Below are experts of layer 10 (counted from 0) of a mixture-of-experts language model. Rows are named router (the router's row for the expert), down (a neuron's output weights, with its number) and show model dimensions 0-159. Each number is 128 + 32 x the weight over its row's rms, rounded and kept within 0 to 255. Numbers have three digits each.
Before each expert's rows: "raises" lists some tokens whose logits its average output raises strongly, later layers aside. This comes from a sample of Wikipedia text that the model never trained on.

# expert 11
raises: " H", "val", " T", " F", " C", "gr"
router:185162145077166197133129085173132084049108154130089155127181116104154126102147168128102110115116105108143133140155161096127068138102081129150111181178160139165168193141173168155089093131195060165113061167114113106132124059114149123120140152124178079106176195093109134075080101132159100142098121169135157134122177153157139083118074111096125136091091162156117106123135128121163089148114127116156119125145144175168097193122119155099113182128123162112104136075177139110156107103103155
down0:112129132094123123168155175122121159115048086120099168139117070096179176145062122155089110131132140175136178142150147155136136152164093166109189172106134116176211135198070160178142141077148143140102152142052106172111152107146134105086139134170118163134094110126082151136141087134109150125136108075089169052073137105198104107189153128137072158113124116136116149128158126133136083153163139145127172135178114199139112186152126111093146113108090092121094129119090161099129163105146135
down1:133136102118106155178097136089157172133169157098122122088152123079095099113132151114122068117123094075183151162143176101129075164108117102087116109126172094095120153109086203157148130148169082128119131137070074161147109164142151150026088092136078073147130127064124152078164123080199122131135144156069133120112188129104159141152057158127150078122126147153113136136168173119153071116143116113144191155122161149179150102158108116186091090156116131100158128126124125111142143147107062
down2:111140154125151088209163143129115102061097092128146190159086115142086164114162175165118158094092086169136091133065141123157082093088085142094146104144081085167104135182126066124095146153135137064169102049146124116147083131144116139102135117164108106091082040167090154106154141149132095144119173150117114197151143139147108155165158078127073065137135115141120143131092161074108085112092106117074143132133116141174137175109184156157137100082088112124117148106122110121124178145131139
down3:123101191157140144102091115127096169176104122146148118165124097134102089098158082147146158154143170118170077130069106103131185136180129191116081131107107173151122131163128133100133162079085161111132136193107112139145084154124082093160116066161128144146121094149128114171148118146115138120138158221135113139144169146147056077182136141103142148176130139157121137137193132114143094073092087175171116124127104150104088118098072087119123151107128148153098066198089070166124177153056130
down4:165136136153101171132130175097084193114121134175139157143130115136139085120073137106120116089176116189143110149111159146098018157110142114144149093128107171158142106165127090139101133137091189098118087143059119138142186128129097093140137103169138144136134096091156125116209169121098165120173234198166124071153136172178107070109108140116138101165112130161198151087124136136166166140148160135134102107107171132131143076154140096154117123175111138128129104106104066077115090122143156
down5:122130128123147106135081127145143082167108062167188138148123070129068165122131176166123115133084110178136134109109087119109137087157084141120128183084146131119113134169127103137166173145175096105132102135154132125143154180143095116106152062090111131151109109131129122150197079096087154123100150123164111132114121148114136115221157146115059161143081142152137170184142146152138199143082133160211081140164105171165146115143147106083130111171098111100138056120124174124026125096134161
down6:126137096105159090147080163155092137127141132115159119058093092118101099141053159163144127104128130064139122087118167116169116167129149180122121024217124144062141209085130128173141151132110147143138132100130153166173106108161121102143137102109097128085133188114180131132109138096132074102077171154153159149113134150117138132170135116146102091200125136070121114133145156173129057155098148120160116116080159087102165095156148124136132100041082139130110100153149127153120095138093182
down7:182100084099149136154199145104124127102083144185105106138139130116133131097094136162101109092131132120085159111072132183063120109107132167095134145135171122128195087084131111162118064159148127141132144132149156161079170129095163135108089093130131158123101174095078120149097123182194088165134101132089105124131070095155151095172146110073093096149115171174081124137115162103104116176189159152110158092144110132141126153125094081169178166145096131163104137145134108167158036148133038
down8:122142090148148080120102186120128103107085098116130186108129150132141155203128158146140132130120063168135096098134129049119154104099108131126179176130119121090156173095144072173149164117137100123176103082093171145046119056122121133111134077099107114086171129134080126140138113104148126162119097100108176159139035110153193148161120187131113095093133143138152120095120162120066187156145127120118108138164086140093166148108145071109150141096173121180108077117143104198154135146093181
down9:037172139149132168122130158081136091167167130093136120138148146124145120127109148166128103132141142094134099104210112104134113109140072090090105171200129166164196105100072113130126093091092140107100135128147097138093124226110127074106100141160090082074137146160122091078158181137060102144133113114063097105133102108119140106136114138070092123103161124118092137159113123129125123183120213186160091085110110088105139097097191142134115103103116135137129134188078131173093156126113152
down10:177103165088123174092112126154103141076088123123034124165086180095117093118181158092139102111116062123135125063144109140132141157107120100115107151065136119046199166169156161168129118151146115092131179093081113048121104089172164115165145119146095135196158104130141102168090085177118129149123151140132149139109136118104185108120144129173144108151093055174072123116117158109158099129155095147182119142123122125118122126105117113082136070154100121135134161153215137155106147127084109
down11:208101093087104130159138158099183139178147076102117172137130081174109097182076143134098158123133080163205110111150149132142111175144149141150136133094114154179163101142102159069114081131110143123141130190108080146139137141112131174071132076167142103160099128035130112151133142061070119182107136166063174067164141150144108102167163123151134127113131119135108135102170072121127147194106107160146103138104127124158128196145140091159156178110095106175169099121135147151133152166115127
down12:123138087089151164156152158119121134130151167110123127156094153083106123145074128214165093153147104162084184088100149128135104182180156079081113175149131184103121122150166070144164141182092125184140127179166159151167103150127111107123104196107151121153145168133125141158148134113107093171102147096053091155148096180133102159125145115168144088123142068166073101175086161119110158175104131064158119137157116134147131146078111092113136175115182097191174160117182109125147110108131074
down13:149121129089096129082160108104141148129168100103149099088128136138155173095141067141160132081106166161166134123155119107153127153135108192076110124111059167042144149129147132096080083170200073117068115120077100126150150157156101155136134104187089116096152097170101105129140132123153111109130129151147181211143094138100112186142112141117125197131204130112097198158073123172136068152114092100150148162143167130136118164161145169110136199089079127105128080090102129115136114136149125
down14:152139121102102108154127140127102129115108198114121130141100116180119113104126103121127108123153128205157125134099039126119193093099128150123088156145045149107123137125138173120172108095153103169129208097056149179132110122104129154109157140124172124140116118127179148049108113119151113111183100182104173118180127192150168175060071135082107138102099104145158129130128177101191069088111119131194084092167123110148114096099156153121145106094124092095101088102147124122148118195159118
down15:103127152174122110100107156127169129041148101123139155162143184020175123127100135144085130188131068080130189126129159105113114147164086120134120108109139109115124141133142157143117150100103151111200125096105150090124086073126129079126093130144165128103168085092094157085122157123180067110114087166165134108148135102118110040098161115083094058101115125146143173079148121149156145159144173104136157064141134135117205154132122059151072162100094127119157132107089131168147122119143140
down16:054110069106143104122189124147154140132136159142084152120127121034119116192199207179150109116161143169136146078161076143090092108115154106144132081124116140095058149155140140099139129181130088130082167108149176141105128119150087090089151118124111127157162124145218095145117158107144130096096113121127153157093112191136069122121087201070124085172145142106124050118143122132146122137184174126102132084163127111099095130129116146145154169185097109155128157110089113137160124130105141
down17:143165188099065082127109117137102119121181139089147081146158145132093177155181198115050187134095095124169134101187154123096165092134122105125101150118171120197118137097163106200109178102123135142172132108152160098079128071120107136095160139131152114125135132090168155141095165167135062056143131147130147115130122142105156125139138065096113132135130083141122082131181089064114155157158103109150091114159075119133120174100120140064185159160074099123150077103133178139130123114149165
down18:163149106099143196101156142144140069055160115144069067169160123105151177134138121124141146124104165092120160123117117142158104148133099157155092104059157093126075093142111183115134071138176079173124157158116072111127174113150105140076159179098142149130152162111124154076114110121112125099121109160157121101145125134100046114175131200103147096157115135147100089157116153153175039129143147134041079123169152166097109149130110122107085153124176157116108097142108104137062086125130178
down19:157089120192160138119190115147106129073135167162125110150140124075092109167169143118064110128128130162147156121149124166156104185154105154096130132117179128113106130138231162135171053130094143121121200121121122163142166083128115138111114105135102126138127141105106141128181182078101167113185132099094110178134151125095131169140086110050145139132164163109137152114164179138140115140144173130099077147142077122110097173138081060106159151136074073168139155164170130162183199102153139
down20:189182142216111075168101128125153141135099137114094122094181138141169150110122149090124058119136130078089139125055100122102195164166137070109162070128152098081123127120174138113212101128076117159181178115118135144082110154096142183134142088108118082147070108159111154136112106136134141146141130072117133134139171176135181144142156147138142165134094144075136144058097101121146145125173167112107174184135133140097137106109154057126119152077150141099152077100119120103094092123084101
down21:141122138146097126156149108159111119144109137145135101127179149179123145111090091093068130128075117104147118108130119139113159226149159179076146188183060094161154128176125086122127136076115122119196126102146048127093104163185112103104134126146110151133089120081102119111151104169140198180141115073058085068134133141178119137121130112091092103113120136104122213159092156155132120171116148110133119120136111090173135151139111102078153093073138114077072117140102204119144148145173125
down22:091146174150140184165111152144095123185125116090071099151133124179151093153170092203124121160174145090092129107070069149107135119154146121122104082089130155164094111137122109113140127121160145127184181156069115127110123155064105133149097146161118114161132118077112094116148151103116080156161146099205171173128130129146166156090138158094105084147077066143143146133077099158117149154096153166196083120156093138138092130187050086096132110141154160123218115085146099129136110115114159
down23:161095133126194092133150109195090176145112147100106126074138144106100127088046168126176136100151106106126081135108075127121124159139095062130061116158106128159052142127144124088123152126080069087167172114119103170156131102105136105153159121112139157154104082071118126201114127105145096159124141128093095135101138133106153207163093176157078115105168148178095106166147122095147133087125059091141153105059126149166106145098061120112177113120078147130160121146191110128124099158125121
down24:148112097177126207107126134080106108104131125117094122103125100205178118153087141192110085163150099152133105145152100133088130134105122138177106116086137107146093071109183186130090138108157128158130085099154084214167087089112101107123115156105127163157104099110136120174108174119170100159101142147104049089151161150108148130121134110120122111192135147116115118138148082150105092107119098189144141087069099140155137108159173112064082098175103132191055130113157113086204135127158134
down25:091132163128108086109138115094139081173135119218194131090144132166141184119049108090197129095090102090105112119113166086109144058093175172115126131141106124135184179121144170187180155098116131131103149136149149140092146146066106128129151138110127123129149092149112123109125113127135168130118089092120150120083112136179066117116129157120128063132146067112154151129098091170123134074104114097175127140163121134139160158088040089203184097097157104129113155122091140183166142086133098
down26:170104126105115172163124116155114150143098181183145124152110154137124097111151121112044108139152110089155100120089133186090122065154158096102138119116135127138113101159165070141158184099156098141113149107114089060125172180110166122144179122148126141138172112123084132176197079153147122136048112154204135187137108122156103180127126058136081189157132180082097173137161122133107134113139111066100154097156081160134160121162182074158097147162191110116150147140125100165149133135132150
down27:141118090169174106082184169114125127117124148133135145101155091116164188123147124106128163098149151131145059071100061122136147142087160126165147125113195093080157142201111077149085076190143152122099137189101150140170201117150185168120156062069140166107137158157106098187087112152165104154165134155151101093139102085077144093113171142139105105128110123122103122150122099105133169095150095131110119192130175096112091157086113125127074186182133111136068148164144116143151128136109121

# expert 76
raises: " 20", " second", " 19", " a", " third", " first"
router:119104076131156152133097101114130168186090149130177095059072100106151105094111182070119159159174137140134191157175115186083088172074187154109117119176137170149138164067131142095140104168091161156121130125109098102111153157195124119142136050131158120105191119111128142181144108151146089145086107089108117098190125132101121167160155080133161111185142098160154126078123055107123113101133137195133150053124151093115133136155146119141093090165159120126173111129155112146123167109158130
down0:167054138123114152148140161166099167094118077184112149146097073106169099140148133064101166094167167206154123126124106151171146140043169072135181075120134091075126115139132117168079155159133126084108153130115145133169142119108145077141157126127179115090090061126178077153113063062149135172099127094171158089131119123094146117138186073121142132167149126139134126159183197177127127126138107142174122114167130109117107128113128134148186103177131151079128174109149158112147139163143122
down1:152153130084100141116069095164090110167110093139150086146095099150096137153188158134142131071108116104104058118109127154059131180183169129101141161128084157084080129102126170157125188152088111119112120142143081215147193165174152114120077115163125101114127104108151133151166109141049130115163122142132169166088121115201106122117143134081155107208110091140141091114149098090141149129117101170082103086103098088161135085172173167132106104161104140116162164124123129167126130096092187
down2:114108124114183134131170105118132099174110129147102121133076138178075183162163132113159105111127119109137168151097141140191141167160146089099114093127102137125074137162121133132107124158125144112098128077128133107176078188120156170110050099144129134093166096118105151137149123051124089097098129131115157116134163130143153116200158092157136179124187182187207188126112110099131112183102116104174136105099146070139136126160148212100192113209137142072114110105116102124170137174103165
down3:184108129094114131112103114152120136102174140146093109117152179087136135141055063117197177109123113139152129064152118103168107172121157164154121069167186184101080171114140143143117152163145104137048089115134131076097076138142102072112095116100101116131132118126077084098164105152164121178151098177157156102073068117100126116142135102102093173153156135175110137111115145160175188140101125133120110079132095109117071165131120133111082129068125108101176138180121051116138100086135090
down4:130154048113135166136085130123201172077102125117171082064147141128121132147129109099127117194166112135142094129136136106165116159128100104105135169130140110157091102136131089155140171112084158125124101122147123148141178156151084156154098176146119125071088124114078102103082086167163147107131078112145124137134146065074119119131094162039153115206139098094111126132093141134061122139095149145196152137159156220093178110148158162130151125117064168151125157075101130148114172144193128
down5:059135185169148131110126084162113135203102116101083159121153146099167129120116124111100174109129145137121146130131127085106076143136148128159139137125121110092100084113147078165144101151179063072131105118144220121164073127140148129148154086128158129128127076158140227113153162166073107124135116090084134103099100142158105132145137083094138111129118150148117151113069095182103053174108071143097163115097138127155091164086125108118116121166159104132119127125090196051077058120152153
down6:104192169143146131112104140143135163150113132118125138108151098091138132126090119113072163161142144095121168103140112099064159174106139094128097096114167088124169142132143131144130218106075196098139143087105085113137070157170143152115121117118089111151182062125148152160092165127106044157115149121064086075066128103112175135080174185119103074093090122137190115113150131191160143137140148124060085129159153115165200110152108076130123062126135095128136163103152132115097135108100133
down7:162157168105145093172145178100127103104114117124103103148122135077129098070073155112059154125125156086170177096151140160124086104128170139098118174145151121119109106097146124134143103123077147155091112100063098122097131108088128115103038106116142128105154096136123133127170192127183136108186070116115066125107092165128100089131133104098070115105131185122135106137139086146227078085133156170133116099146095135140133117118155097070101130130186075193032150118107109150110131149156124
down8:136116135153174112139096191065141099145166137123119136127136123050089158115103125151092123142084126159148097170089151087126124169111143152192177191126127157108141187096109125094146110089120122134121097150065180121135106089091123149093179122118132088152100171094091168090170043049126152080103138111136138172166065084106140123113135148060141137162096097098113127100142114100134120132126162141159183113166191072091142150137170181080144111119142084115179098107182105089168134128133133
down9:083161111124074122150113127120107082153128089067171091104181130097055110113146130109115125108093124059132109072133131119141142162219149085124147151146107075113112080113157114078065144141119087131138134149110154184121139099168044112133127064167072139179127153130159078110156193136111140135122123135106112149150157159138087166075123114149102082107091097151150130094094166110117115137140140133146086162129201130095123141137127136104123194143121168144186180104180104093210161113110148
down10:107135139085120082194097098150095119122111187083144155140177112206073100135155123104151184089102113129062165080146107146107169123129167143137083088127109153103153139099134114135137117137105098187074089147139147134152186161123186136171088116124133113103140150151150077176122118177158064130120160138128155187142100139175078175119140072097065123161115134115111095176173157086136162182099155129089129123194166119127134139118094083105043111099167141123100109109142162116126154086151167
down11:191127156123102073103171137139079104114123153169173187125146112178139035138146127137101115145108121130125117161123097128117075106117165160132135144059107166088108112108093126153107129054071123129094119162109139076167095141178134148120133105130070047063150120122153120064137139115062127089145129052188113166108156164077116164110140160158115179180171088166133063148168142147103125112108120137130119115129144155129141111128154140127209113067144126110075123131128092106098153174135135
down12:159138130159110094219109104116098070116090160136138076132162144159091124139160142163151154143120082133042121099110154106144101090133157104129139202084141136146154129100124157107136161123081104175029085158119136097093158152088143142100133115113080164105068142101093162143161078097125094153089138044155123173150109082176140166120106100171126153112113105118193093106072108134130109091145146148146080156157162128063133128154154137130173131129170130140170154113136194145121116191167131
down13:129088074079182131120138098144155155194105169148225147149122195116120166114152122107132142164147139135166146135093163105140082104138183095102143103152140164091125130103151119108152111172116161118122138158143106125136157164138151144159137097146161128197161095097081143161141099164141135129181157089104184130104149103135051071132138153114174135168070122136086105129098090084100143169167099139146180143165100177107121094132197121230128102146133146067180128188131120101104130174127102
down14:115121094135130173122185111125143143152190128134066115136141107136132161121110093098092090122123134137113184154123120133121147156142118179164090106145131108130099145086132124177170045138172158092126142124149165137092182125084082141161143105147154122186149109114120106127161093121200087099160092080136105113113190083105128159106075128213188160120114145095078139167102159101148081161118107115085120142187150165149077140168168172157140092063189142123095078166069161174148113142084102
down15:109130150136136097133195121112112122150116160109158147111068124091089141152107124217091109111024119129134186121115108123197122103138094051126179155146095118156137080092120110090169146096069158190040154132066170124103152136138153084076165071133153121101133122162116107159144097143137133171155177088151112180078165160163110143111100114131113132157153132128151141103172133135192165199072152167103125101165116126123160126106120124146088086103134141146130118115082141123185141150138126
down16:136137146163119156123149145159161156055105087150132094129137135115105154133102171144172160187147054138147160098076096105084134099123130074109133115116102093150169157154172125118139119200108101120135107080168079117165115083135087116115114197128115140127075109131201132135096145122158119115163136123149146127122102163179133157153161166015085054111168114126182124133130137110072148133132135179138140105145132078143108180112142135118157105170161193085077065164091079179122148136108152
down17:125148131135191096079158084124113149178146114078094145132142102106099120119134156130140111129139151090132134101084138145121178107080114124118162085065156134140150075136117147077173172062148086098094123159101133083124196138145137071137114088179088139081087190156126082129124164163129154093097132161177097168145101116088114124103126087125132115182090156110102193123183134089140123152188169136059159145114107102170157078077107131152192140094148173115078159078126078103130153086116163
down18:115163120165109120114110093138138139194120102089080082210109139110102115135152142140121136142130089116096131066192180134135107156162155151105071139105121145133215130179084122149145172126166139089104145123167138122158119096125185142121089152144113088172171083103092101153110137100117177146137151191169160074119090092126152184135162116125134115067139125094142145128083132129113125109184043092137141132076158129163173149147153147125153159082160145129125177120124025138078160082167149
down19:105175059157121139046137107156132087130114123149150107116134146117140102149085085191094160147085221111122132123109147123128175150117130165181204118119148096122161126121132141131084165101109093188150071081092175160149055184151151190140122097177150123092158145122112137141137126127131166115101121115172141186134131126151132163125136134086098091091177142108114113140076160119140226132145046132136162133115145078130057130133114094113129176125132084125112161103180111156135086165122137
down20:103131052144124106176152113080101140080087104159171098139120145190069196081102157133089152171215129072077148135172126151120084164134169153113104145172176121101143174158178145114162087153129169138141137150171091144159120084091123171099130122131161169104156071114105167161123120089114119125135177086161108084134178118127125059096125099169136125096118101148139194150128099097084170151123164122145131132091178109156153070086145107180133056158122133131100140121154117146113132110084113
down21:122125113121144111069164123138105127165138201187135139182118117096190152150141140123118128119147137107129102125172174114146145148118120135141181167144111166143090110016144162175179111093080133113201165131107088172202091104072113072102169082124102088087143102103135128095130118142168141112173153096127079128143146123141121134094100146128172170114131075132151153138111096120125176127172066161075133086057141132123135130093147185134134148138120102100131162153036093162143120091103169
down22:176111080126143139070066129072153107134159151139135172149111120057169166174073156190075153169146097123166150200160089146109085097118180125194125188106140114105107159094195132145132141102117165124101086144127125189101080104132147171091171052129142119111165094123133105133145142126128148105132147117140077057125121088093132119145082109168099160165123086193079113141083181123105167121077148096105133135148118131158111125101083100178130091135123096119119155138086115128124118173086109
down23:127184143182128083097143172130161118065127136150173052159123076160116164129124112113198143130099127185104112147120179119098113111140166088143108155152135145122129174144065126185097095054090161124106071096119142095127182118103096139153151133114117114173161133210092139131086087083138186147171093094134114140134153148164110075110129149173176131145086183076185139072146149134119100068101079055106129131133110149124128146136146168124184108123097096117135129149124118136111098191109153
down24:105132117190133114098131089081160136165128088171137103105135184141178169111089122134180055130144123091112122159120133116130134163138121168115108097136097148113061167119086166111148195152128135074099074088142117093121081182106106112148102132166106109053127124178088079117106125135086156168133126186111113140094083097117151160126123097084121108118188130131149156142156166114119202125144094142105103105153113069125098130219157069102138076148149162196084168105127075107099169154109111
down25:117119141120113172104115114121222125136108114125115094169178174140103147171170128094122111088092143121148118119132120160130141088142126190113068125171086098202173119112085083110148140132072154158183172132105158110108177091067082133148128121118119139094105111145094165161071121129153137182147108112126158126138104054118116138147138168114164144107111127184121188137138055186082089142136139130192139087147152097096166106121075122106129137144093152070078139177101150168159132120156217
down26:126093079136132098118121085096058154147117104124103141142126149134191126173111130178116098069211106088094130101090132154119134066121086126155136130074171169100153124137099092133122076099115093174135195101154122134102147091107141141087171126131111055088110099139074164100083144091156184152113149162094125142150162136133108129139138173109117154155095114095159056111110054137113152099157129151132071079172113087099161153085156101129135149073047135119147135089109096160096077142092165
down27:155129108107167212133138112119069184108138114147124175112074100072196129152090143163120087171128137135117089128097104151100115101074130127078161132118205137124111164102139170145132169077094130109093124088128053125090125144126121189118159134169149119122183133204143125127169094171155200156138133132136089141188175064126107082150138129088142108167171110188127154080068137128131101109121149154137166150135171161073090167127118114094067127104145104171161134137119142174129097164125125

# expert 16
raises: "–", "th", ",", ".", "-", "/"
router:125135125179107132111160179115198165127142146163099147127146164149095192079104113155115143121174198118143104145108142102139171163140088141120085118161124113116179119174144145132117089146137162083144173171189145179128204077095117138176136100147213168129129161159113152080110127167136118116135129144168168055111132089104152134114167090095109167107083113073111154153118159109130152085137066155127105176187180086156127160109144146176140187188183144117129150114132112112166101086158159
down0:112116109169072131161128125167120169069095125140127126088121102111080192119133129121145143113100143145146113102101111122149207095137103109138156143103186115150116140107103162074151141216078120103080087139116058091135100155095140115142146178124145170117124117134136120111116108093179089150081131131132067185127103075109070139145128215166121115109154160099089166195094036087132134124092160158116111100156142092075118140182142152126097071121089078115110071124130128187142138146096126
down1:173109156175141076068096127187138078177213099108151062165126103091166112080142151184141169134106085131089087137100096147150087114133162155117118126141170173184089193106166146129118155138104087114110115065115125085132121148142154123130118145105153167051118108135131144141154140135094143141129152070141118153123121150108101087164106167087091057142181131147179107149135134228132117140115145095153162137117074170094172071130105110113118051120101106105100136139102094138118121134091130
down2:053192124138129141097114105144219096079118145186168155097100155102174069097120158120145123146138135111153138127152112137123132139152087101218169138078139096148158122083074122098145127176158172188147133145173029135167102138128149143114128121104154146117105130153161063109049165163103158087103127065119118167124134111116081128086169168171145143171157116087125140137122128141109167094104098092100130136144119099123127068101149180126121119076146141097169098129180123178164157141110127
down3:193120141147124148125159176140150144133156072141093112163129136145126101095128161122175133175179101170153172129188131100153172129127136160135111175109153183135157117181164154193119067053183171121144142176092122157170137079133062109148115147101072129117104079142109133135133104161143113112174124201163052151122098111158135141119145157101131149128100089111081087039097162135113161138106109124171045108155123182124162128129127114100069126079116123124100089114104151163185121120111153
down4:119139068150112153191151195123216212163128116078090145105091144104109155169128125075151139156151088131107137096121183125144137173137077135094107117159171101104114195132166143179162108110107119063088152100120085145117059085119130079155088116128169152159129165151126106128156122106101117145151099173125151121125153164155125127112149113223146147099075092149145136118124160163148142146051105101156098134175150132126197136149129087163079093150121125126129116087181136146164121122198137
down5:155154104137099080107159082195125101109092119123106101111125105106126217105137093090098142156103113072115124175064137081165161153176073127110087078158098143134152117084176083169104149157139124146139131146154178110136138120119166179135141133115120151113100122148168061092139132138107099116132118094138112153120127067128087167156161053106102163176131126103155118169195149146190161067153171081077166147141180154139136188142114159154150129098175071159138131171127060127161120101114103
down6:109136111180126211115153126090142122116099112153183095173106146157143156150072165103100061111110147109137114098193075110122147144150079166129151121144202098067154123167137181119145139150164142117128154122133129080100124121135143092133110123078115172101109123118137167115142093086107068098060157129136115071123152117097120138094174115170137193137105169188166136132087151098186080085087140086072110189100166088107124122099134192138145200077133114122126158117140144083126169120120079
down7:149111147110153159182154151118146111162129123136117154150176145140138118185114114102061152164154110073149123081122112128102094099125119142140164115081130185127163140123096114142064159111142165176109171206160173175114192143138155102115129107095154143139099141162154110084136147158126113117226076167191139054158126161140103107130146113125121137140139109116103135172109117076098149084102102133132134116114083132134085120040109122165081198096178052149135063142160108189158124150091123
down8:121119112092154114196116122196084136102089105103147189058090086146103116128128088150156172182151128138057147115164077142162082119150120094106112116067119104102151154046117096103082171101169065159111120114124134122167073136116132122145124126127028160127133174145116120139133100095110153147142099155119151121135140075114096124122062142146109136123213111101110105143101140136133110150147164124151123160027120176049142094166157101119112145146113124127111102063152141135107143135074141
down9:175146170074095149163134133200131107092142115152109103141124075083175166153111153119103115078122136113110168166121109107078162136148169136150131157090119129082124112072113156148160133149086052109103100130083099125111096176156150127130091122129086071087138115101130152156133116185046137152155101166132095190132126120146140128131101079082149140083111081126058125102130105183114135082109060169131145104120062127113081111142069074121114147098174109182121093127185173109141065114164146
down10:097130038155134077094125136100065088147177146106105109136116077073172108122111139173199058085134147144088144132136083132151094142153109200118126111139085155090129115164130130154130125074182064161114165131115115127201116176105101125202140132141097079129098130125112129147116073078205102152111064141087134144100156166165097101158135112096128169147110145083106119165144183120120069120147100137081103096121104128131195121130184102113077119102103127115102127110115107149117166165118135
down11:089211125119086103098139159134083162125099187108069057137108107131104133136103116124142139173136101119145096176155124100137160124121149149142212127149116132139099111145122139098125157115172130101147237114120116085073122162126136146178139104079111147102119107100112085080092087165206093137078079183129114124146156157163069152152114083094148140096097089131169163146143159129118143130164172142158102138089120141168152150116123134176096113064092133088104108109130145147054111081100061
down12:135109172150086124200084173135133215100138077159136082171122156159082085128104111163101127134076104144140154156168178139098133092127119171041148134131127131194163110110159139096167100167171173085155086198107098121119094084148121086094128122140124131129081110139155146121153146121055145160108138135106144104094195091098116085154145133095160079085114098094130166134179081121143156154165129086118104112113145119091175126054094155110162091124141088082167132175139081120108124127151134
down13:165140138140145120111125133066131137114106105153117123120127165085140174124098159101086126123167132157123161132066172084105097161155132114136090146092163062113154135061170102099120110177132192178130128134091100115186128126129149167115197099123159162109163167063180108120123134192108114079177125065146127122135177118124118099133154095060130145139109170119057152168113146161174126089088130117081111100218118082122109096105127121109128151115162083071151140161081126100148189058152139
down14:150163102162162138159123163066107178130169145126170137162183158162107104115143115101130117127100155110081098158125125148083100098131125089139191142132170124134169170111050121127162123089180073103068163102168115088140128110129158162131149175168063155097075147156100089155141080146134096130175105154167056109182092131131119096068157135174149127150121137163059105083115125122149114161137127157134136078159136158084111152108115090110091085134081143168113087211191146170147148136158138
down15:130163083053140099129107178126183105115110148132103085130134068108067159175138067105046188166147142072180144156125108168111105127187148132109080137125113134133143183120070171086150118117076126079150132102140081127108135173102135075234131091107139120124112098122141136093119130158150166086162114141162122106117182181143174108129127111158156134097128172187129117133177098088139194148112138116148089090126097150173153112074104157168131135133141148159162142122090110118146089171112109
down16:128097102143092142141133134134145094107134069101130140134142111166156159146173153109113168121104116067141133138152145180123139075154094134133149116191102102108114128064079115115120177206082079128076128150170140044121089129153102127145168164113141139111111043152096118135127078070168114148182196125124080093171129112173117113119123109183098222106117142127182074064129064125128109118128141114104157080155141101097161132139122106159099108122147101147084123160102123145191151166183107
down17:074083187164121111108143066005124083117115103060176195126048090128163089152083098173136130114114116105143203121104122168148136148126136121112109177161129138148080135127126095080110135132130122101082087102139175116125119145127108133132119177137051144112139081150164138147066111102148090150143130094085109156146175140102105150121115142091131108132116113163130097094138166193154126138148148065111152123167056126147070122115114133097134126129182157153119147071128133113112091084162166
down18:101143096168134049133126143110150121142125112167106124128147128120173154164165126156141158115137105099084140149155088086132110149069086188179184134155067122134127142194113130145139139160137151041122149125024110154139123106126130155191155099133091165060156110146129127118119100103157203111121132138201143118153118062144116138154141041107130102093113122104142131088149165100126158116113115202112071097173123160154123119120152119145106134097055108173153107127130192104136111097083168
down19:152123153148130127079098136089111063120190128166140161095103159108158148076114116191130066148143112149140080115172112115131072100106157107143105067147122156090173171106137138161191164165062122094079089157089067138150097078120127102105170092110128166156153168132131112101112126079144058199143103087076163111125136109084127102152120121170123137091081114128172142164141118084071103164119084177173132095065130131185117092174097099125147117163139120118114122125165173145115128102174094
down20:162083150158185091053145099093123115151109122094104150115165101085147144093128160080081101160121204105182116165128108089207115127100125142133115106091126113098111190141104149118132145099151089123152116129137141130114164106149153164129128169157174128100141194176139136134161067137130064098109104098093158158081138111126139145153104149110121108129138106095095101133149132160183153122126104126177131069170087128192155161081127158163121183101193155078158148057195153083145109082088173
down21:128107085172096081125163122110119128136183124132164074115112106139184118111170144152129074104100152155148103125121121125128151130136136134165147107173132121066127107194092177107124148118134132109177176130141120208123125162169165114119098174149173052050158146177145098086142131115192143137148087114093147114082163131121138109148127101120148116120130135059152212147095103094195153123151102134174065126164131076153165126137106062167101127129177084047135137116188115143101130178146151
down22:125043106181159172127097168125112133044138123111107192159099093065195142221142122111099086158088138123134104127163164133103107091111120130054158136131138105137128140139107147066111072116156194127055128138150127092104121174144133103151146103108063096111119092121095141084128120119143135139166102110104124115148146132152095105096113084086131132134192175117129117123148113085109130101118174115071127128105179107156199107104140187147122114083130106144159105060092198095137110143140096
down23:108134122172153147093125136119187148159125183081073114153105117098184100144130151157050120134162140109149125120086145113130127096101134115142109185140081210146184062111064103085128084117158135081111120184057129193139110152124178147129133077114167156141111109157115068151076159131113112112112123131092149149191140126094092050091075164110118162132105111132154081114117155145139135130108134150113109124129114143120118103177135099176121191156112093134111059132145131057174064102160129
down24:148094136121182140175120114072167102076106120103196122105179085120144166104157128190176128107176066131178073062126195113084150085070125086079109121111146119107121079132166169125107105128141066129135085108134155099110185136148132169130158112109092162150117093131192129094196165120126102124156119105112154115151140138208102037122103107115113138145137134147070138126062131170114085180122119152118124114118106164136076113168117172103101119142125131080097100107137130111136080135145170
down25:161124125170162142144148102071144108148072089110145163078134140168141155169128084114132059175126106128169081081140164109098134104129092086100143144083159153114165080116173159106152092166118103179094143176136139087124147124176138129093159149142122118150119077146092061111183154095149104127104176144113132151118088114126151133076156142162099196090118152120138093204145137095102132126142094147074117075135092113181085177169053124159138173199110128098116078170178135120190113102123120
down26:065056083110096118115111215160086155148100120125140164175101157128146128138131151137140178173142078169140110098165121084078092087170112125117176155159140104147109094115117111134058191140084159086129066119158106127122101099183118060106158109107152151184078118116107121092092121105127165097165130089143098143221150148174160165159086132070149143102092139132153141123086098146095097156162141110087141096098126132117076133120160132144156132079094140153068144130057125122129141148093119
down27:164085051062079097133123124147064079139185156107125143098129105131135123175147046153129142088140167054157096149172131142147138122172118096144150160150171122068091113126058110152091134144124098121190133140156121149094090077084143146122140164149139142151131159101125161127152181156146093085124155143085098147128134116104155091202144100072126116199127138090090159123113125134168138101136106151146117167113160121179138232110133116180080134095189117155129158138126154086111101127096112